Weights of a small mixture-of-experts language model, trained from scratch on English Wikipedia: width 320, 453M tokens.
Below are experts of layer 5 (counted from 0) of a mixture-of-experts language model. Rows are named router (the router's row for the expert), gate (a neuron's input weights, with its number), up (a neuron's input weights, with its number), down (a neuron's output weights, with its number) and show model dimensions 128-191. Each number is 500 + 40 x the weight over its row's rms, rounded and kept within 0 to 999. Numbers have three digits each.
Before each expert's rows: "comes before" lists some tokens at least twice as common just after its tokens as in all text; "mostly gets" lists some tokens that are sent to it at least half of the time. This comes from a sample of Wikipedia text that the model never trained on. Tokens count by the router's weight.

# expert 44
comes before: "\n\n", "\n", "==", "The", "===", " =="
mostly gets: "===", "==", " ==", " ===", "====", "==See also=="
router:461444461524477461573524488541494500530487489548517501531451419464441552582465523530477497488495466443448487543518537477409496485444518490485493493494502503502572485501549446466484503543522558
gate104:531482546552515509537525563577533476552510524506477524516503483532574526489432551474459409555465595464597500516503556413523392499468513536493575476509475450519529517489492500526441547475540490
up104:548529479451520546503543518448575468526441540470519478478476541517473506469452471506469470469497491558466381536515504478522558498514465473471528547522479605457470459511558516558486521450478507
down104:519434495492521463521488507522574517461494483496558456491408457510555518494444431427562475454489460495573552518520504530522457450511542519464491498478486482462512564447566484541451466543491528
gate105:477440453490512504514456446521544524479433508542522516496475463567485551486501461513437491479499491454534479549557482492476546500477452554543465539535519487481543498473514522469514472490421534
up105:474569486593515488468555454508529514489421546510550560529526524439530510514485480531480525494427464466514496522517514507531561493532477539462466502452490466456585511471495489507456539463520520
down105:498486525561522446489544513479568495541503407529513517513489440498503558465483472506502469422513410507433494494480568513521463477532552495502476521454439552496539509548492506519520503542510463
gate106:487503470454568475528528503508547520540552469500464532527486500550444518557480500540464475530498588523471383527501471522463479471489500541493470553482517515601446485442520475511460528484491450
up106:538472408541520499477506448505509494462512533544503502502479497530520544508532489520485574452463505516549414468483520493449483529481464503517466487508467502578511494487538502508499453526507485
down106:508535493495416470533501491498450467498463495521474481553515535541460503581484483555426438411545510486446516492519494591574462404482477431535498492512502413545455496546504497474459445509458471
gate107:556493475431482466475514558498471499549494467493510475585515496533476520478512483560445551471444550477478464480487448423529517534527489496582497548438511502548509431499532534478430488484491553
up107:498522481525481548458471497524461485517503496516501455483448457582463487474550494449554520503582469568431482482529519413497558542554433494496558532526543486492533546565510510499438460563502486
down107:538480473485510489519525515529512496478553557472477557465480456524506477434470492491533500572446538494518495459468486464435527504556544507457570588449556568532504504514446509535494465523507563

# expert 31
comes before: "\n\n", " The", "\n", " He", " In ", " In"
mostly gets: ").", ".", "s.", "\".", "es.", "a."
router:472496452511511491504489490567488518461513443479438466497458538530473531571527490491470601521524438510493441533498471505469470530415502503518518392553490562474595446529508501450489519554502552
gate1:511492439526467477424538494513595480469485498481509518508511526536479453535540411527451512432514480515525555536551556452488540602443481510454478528446503534437507597515528482498509558480478559
up1:493476481464506592389504544481413454392527492508517509447506558506521466486534491442482530516527474570482492498522518435528471511499524554548541455434526565550483519509463516488499429524512533
down1:489508528510500454531446456484514495535415425538462500535497559465494479575551524486480460584440499538475467440564528450525456532535536459543542617466462492552450510537544575548501434498552484
gate2:534441504479396501501469494546458492435440488490540519494494547530529472505477506546611448457534491482473575501551433494498492553497517537497542475516475488531450449390504530464530478471434480
up2:503535570517483478507556481529524549462470601451491519486440519484521555470512533537520489463451553493472511514456570490422490549527539407546529461540539488465528470516467486524477402511403512
down2:463517493514532540474468463406490545577457526504568436524459467548418496505435425437510524519445498517449521487469537465438533531481490461503517589504565503415476437454518528498528446529499493
gate3:535490464482536491408488523558502606520526557467483502472514457472508513558473483545463522426515478513496491497505447471493465463512476492489517473471521503474479466480577584514567486498510537
up3:535483625480440551552502509549514500468517498478525468496513567531477493507494540472516493460534510560506527540462508515465468584566508483617559463556455495491479490500535489436516477554548508
down3:450532395520443491513480508530421396532508509489535477454499497521467498565513546449492529527485476521507537525490521473448498545500507486526500484501552551466489478421489566525488550487495453
gate4:523477469453476530538512454542574478504494556458513523544496477468465553509529465490478518476441514481543513560506456504489477522568534498510468524511459527477531521493509515421466462449496468
up4:503459496486491524530388499563476556523454474407420608477463493520520496460616528471444538528490493457448419585555508492443562486540477485475499493497481537497498434491498502460508488485501499
down4:434498565589530541577494526527527486479443523478559498482489484474490540460604506513475550553461486473512526499545487531532497485420513469465474493473481431471497443501505524464523549493521524

# expert 8
comes before: " | ", ".", ",", "–", " |", "; "
mostly gets: "0", "5", "4", "500", "6", "3"
router:492493515528486461494530458514481489507486509524427469488480499494460579499521491494569568470501496477470446557491513505459513555439517550509546410546512535519544462555542471507474528539533526
gate3:458454386513499525475452520548533448456482520434484557511513473464490452504509523506507470506557480465489440466508513492457508518491535454537474492550454550530497525453415413590501557535501526
up3:472466433505472408486512511505477479470531485487496534530457499491427543488513516532543476520498554495488482525510471373529423437518438455553535455434499534500475476472499472483554464514490466
down3:550572533441429462538529486524504490570501495455482552474494493513480554478426534531495507520491498394531546513478470501600528442465477480441491515500475467495526454450453537479538427460484520
gate4:450362491523520519476514465485529526487535512488462457538538498434489451464530488511470467513493483502511535489517484496491465539477508465492603503544454507530477522518481533500491435580496461
up4:531465523494526467527517462514546503510461540501500517550592544499497459479544544445528528444516516493513485560439495537477505457587531398551491541508479582473464532531432408462464456480546458
down4:473536546440492482463498507553451560499495515499586530478430383509449488521459518538508544580454462511421493457512501494545507458451590444520472482501533540528466504514550478530487425493478476
gate5:489515484497480451452505524552495497497444574526500509482518498520492490459529527454477492510458498469561517521528508503524478540505453490516510456471516492548496553471554514522455493534487520
up5:523491538499500493504428427455536521537610416494491466503515448483479457466486543516450496442515561579529470495487461448501497494499489492497484529491459496454421495514446441471483518535499505
down5:592557517477523529462433472517530486516505520509510488564419488513505573518551475528522525471509516427494552490505494484461509461491541433492573487512435490467541384532525580488517547446551505
gate6:509539497532487405458508485533405481499552506489493443508516554546520483473556525534482546461482539525444509548524515512504511610429482531505528574496552484518519511484543575533436553539519450
up6:552480522528532451525473525523492426436523524470552488472530543519530557563488496531462507522430497458513489516571487523556522502538457525511448465503502470572461505499452556492484542533514496
down6:467450522512478507585487511509557515450508462525512519501517469545477481518403465430463462538520506471464501502506449522479598399659518457466530530434446505428554508475512477519501486527473543

# expert 28
comes before: "\n", "| ", "\n\n", "=", "==", "The"
mostly gets: "\n\n", " ==", "==", "==See also==", "andidate | Votes |", "|---|---|---|---|---|"
router:438491425543496484590551502579508465556508494512519475518478422528453527543459545561535502514541432439500430528523542511368508471455479512505516475536557524471554477509534466507463496558494531
gate3:475443440547498533490537548494489459541502456525537485516565493510472431487536520431527439525523560554531493462471485455549541469436445509441533524628538455421445477526534524566513512533517515
up3:566509472542512525489474482510460546469509481493598485444502498485582382507532600454554498498500494475494480504450497554476469520462448527495469504469434487483572442526494481480477468494510517
down3:425506540534485489503523487420549459438503504505491493539556468438473513545436521519523521468571512474565583556526483511445493524486590526480419538459507540527535482531517463469503479477493490
gate4:484490494523524522527452466509514497525449570530458528446574457475508554501508556497512553508486436529485514497510483484473508469538498548461522469524482481396605438526507461515454571466479506
up4:552421521464494544502521574462521482431536450501468539543509464445490512484485508555511532441506399560444461480465534508519501436514497489455569552476583467410473505497450484505438423499541554
down4:492459486538552456546542463499557496535485544537517598546472583472528550507492462492552451510455486425490499560496521530460500458513525530457496493557482483469532538481465485552561470489480466
gate5:559471608509597486493532534566497493528516492501510528492500547424438427572494495595531545507497520440482505525594475518456447548528496510537474500419507418519510492470471432425502524563420496
up5:506503475445463532563477492435474477480510523527474526561492522488489463486479427500459463472533515513477548483491485567467507432579448527481444544550544597529494478570483430507518538491476526
down5:474507520501523482492465577491477565476519501576542532500457482575500504430547463487518537504505476477463518486493513550430547504518462444502531457498479516535512485451510541470494565443480510
gate6:530484408468457462503458488504499513459545409562482511504507478475481490525511490553483540437567508487538511474462532432519591519535525488419517488490479515502476522535462499452519517468492533
up6:455479436509531439452455541453453541514553542528457434461444457499525560509496527417477543479425565555461537515485507509534541571498504511470471523557575491485434538468479522477497573465473449
down6:459498536537501445511591518500496475569434439566566555528497491521458577508496552446465528460481429525491553536457495424457476491546526502482496509510493486538496432464474494522538458493541569

# expert 33
comes before: "1", "2", "0", "3", "4", "5"
mostly gets: "- ", "| ", ": ", " |  |  | ", "a | ", " |  | "
router:427480500541468496524487489554477471527526497515419507513432503480458528506454494535466500512513532463458468470512549529383504513440494510509530492568498565472482505488546473479455473562494511
gate3:466484522486619483440444558495514523515440537491543603475508488498526472536442520485485464487546411461463469514472550502559523478536420519533530489537543549480535496486478535453448467493509473
up3:480447512567525483591484518460522459491427449441492553485534494491509496463493585456382495509503451563503477484532557500536553472526473478603464533469437506493557487469474539582593462437579507
down3:478537484494531486461423475489455465502533483531499509513555480482488530525493472492550500503480497428441523547532449514539419479546549457475451381471472501576525412476429474478477531558480472
gate4:496510543457429585490509498580528473528499466567523455487426549517455492430508451479534506497510525452497515496518504484536461498496537509532494533522539477437546501432535530492516558447510449
up4:423416541488454560447506482477495485488574544480494433515489519544525430468428540489530531494507552577476546477408511545489481505451464554521516497525561481467485511497424475463589542530486434
down4:535534536469513492505463505446422511509516461461558445551585501479446540504498530433468489429496480543510542437514527471544490554500576494545469468466538536556522457574556498485469466543422555
gate5:553443515491474521453511560489461470458527505488512558535516552555509451492508457498565436487499456477481566532550534537533401442430480495492487507511459492537504549438470568518467493504457475
up5:531501577534497481482521524473541479462472538475488455483438511445476448487470520517561497475488518491539543502511518518494442436418560504489457494508504460490468507496545533575596411500434481
down5:517446492507538492444469500525560559508562544486529476537482492578460529514520500484518505491529410521592558582538419495559518532527499553501528520515516520481439500531500470487533495478508491
gate6:477505404506478493541484479456506383453510453552532503510476552480518489491488511524529538471436527463506503567457512505505568411471540530450415565494455499460504477513507501463537502479426548
up6:493509523516457512512506434411584490503573536518574459499458473503492565388485568464458563496513527478543508538448513490560454433520486582453540526537447540502495512500482493458493539461473543
down6:540479527461479479596533475501576515466519510543440474485531426560515452521466498471531481524478475566462568529484514519511581494432494498494485451509492539466518504487554517461487454496521505

# expert 7
comes before: "–", ".", ", ", "',", "1", " | "
mostly gets: " (age ", " (born ", " ft ", " m (", "- Born: ", " (aged "
router:490499486562498512572482520560455534490488482511423460536485478567493581496472473533519507481495464463513487517495526516458504516450489497497528451556516518511529484517492497508478507517535513
gate3:539468541472525438521493455424494463510505436532483486539519536609614537513461498474543553472499518475481514498468545476443439437542578500491468520556517467526529518505526430470461509490483554
up3:445516413506423475485512457458515561533485446554501510467538535542527493453514476510565443514454506496513482488489518547527470486580454512540457447484559490515478507540501465527511519515498527
down3:489578525545444477544513453459525481442478478456515476563506530481512451441453451430509493488506543486517502572524528535503459468524502453486410441519485491548549498446561505549498512439539444
gate4:488524506527514519525474474470460515469495515520516513471538526444537549551542515534479453486511543538514566486485515471464483498526453498539495533575543542507410470537517516447532506549516451
up4:482485396520593429522450416455489609501551461473494523517472461444552422475526555502550468481440516555487482562533496553474391453520543491511528484468488519533483470408463514524501503478453498
down4:527479454529500506609546479524518489505534549496497480483522470468427438504427488415466455503536507576500584477546557472458512480448510493514460531492454464525542495563493432488558498425500517
gate5:577517500460518495482454567526490535516445450567499499561420462496513521461545522492489464547477508525478522459477445514537502460468479494464480507518520541508534541552603499492489442531528479
up5:496462500479519487542487483528460482439409590555536523537361473501510475406476501472492536491470553398594501487491444564580509452455500501523460512452546422528605431517449515472543527558510491
down5:535521469543473534487552501467496487568482479501399497508561537485544512527507508524474485539610551517463468559545577523519519541512501518580500531543482478566517479469529555452426487522551536
gate6:563502497487461489521472534567514482520502527618500492495491498493523516475481548456471451484504536473485482473493561505485530452461508484482445505596525502485573556449454522532443555536510546
up6:524520514527457439509508473507540525424474535515426558526479552482563466497507477537523574513463522459502577510497475458507453451532481513598475374488505467542527444490543455476534506419461457
down6:493492512528513551523512504440546512521523470494526518500492416481446557503532442470457503477536466434493467522551609442595446580510498426513521506445512509526463451486474503461506442475505530

# expert 41
comes before: " | ", "0", "1", "3", ".", "4"
mostly gets: "% | ", " | .", "44", " | ", "47", " | −"
router:466521516561507477536537500498508503522530538526395456456419482494468580558452470491537586503530499426491485507490524527404555513459543536508557491589553543492515446524536492506441501584531529
gate3:485488515416454495419491545472504523467542450424563543426482506521462562582449500412535506521554453441478494488540525550492469515505483477571516518543545508406522491457538511488443515478503444
up3:497406533479482465464503510511442540491503511536405499464491603547498553408473531463405549511466481522448506510516482546502500459525504530585514498563574496488462499409478432506537482500502437
down3:454526531510461506466455580444457494476527439541472591495545468503486551489495496534491485527512525422473481473450536557463488425498474494526499434497565426472475553441477486568515499441519530
gate4:536478503499531469555486529543465570458543548465563531433474560434469483460445468502556498540505540459495454501522475514528530475550515481503499504507602435522540456524560441566513511484513489
up4:558577568489509406455558521441507459478470468467476526417493559472567508509499428474602542498573475523468435527514536478509466487609528559469569505518526479565513450456474460544481470513511497
down4:542483483465507475412461438450480493502509502529436437523517486530528497412514451545463504531451536492464487537531546504500456551494525500512485550496426465466479552556495496499524435529501420
gate5:517497474477537511496511534547427500575506476551451409585560428472482466530498467481484460502472521581582506483461477390557440456513512508490507546501507495442474479501545526541545511585502582
up5:452483596502481481513554534487471541491593560455534486504513499514454524551515475545537539484518484486511481451538455540464482505484497512501540549498472533507478581494531423427410463480515458
down5:449603455530466492518474480485504413515559494529470476491537530547465495503559476518514517528501436504506450434438560430500422482467480524523514490500509459524505459430507518536516587543599499
gate6:563526511584428464579456491494473433483477497452564456449548522471480499545509556501443509500475438498490484469509497473534546533465523541526606539511519506565512526477522491550514520493546461
up6:517510553526496447512540541528495508484487442499527449499594488521469536440501484548439537472440562484497514479398464570495451536555476460559468518469470451478451466467480443452475524474497548
down6:524555499440504471505405443517548480500548458531493466546571506553528544547501474565446488581541540501546578449514521489510423515553496535534530474482467507508608470522455474500531501511492529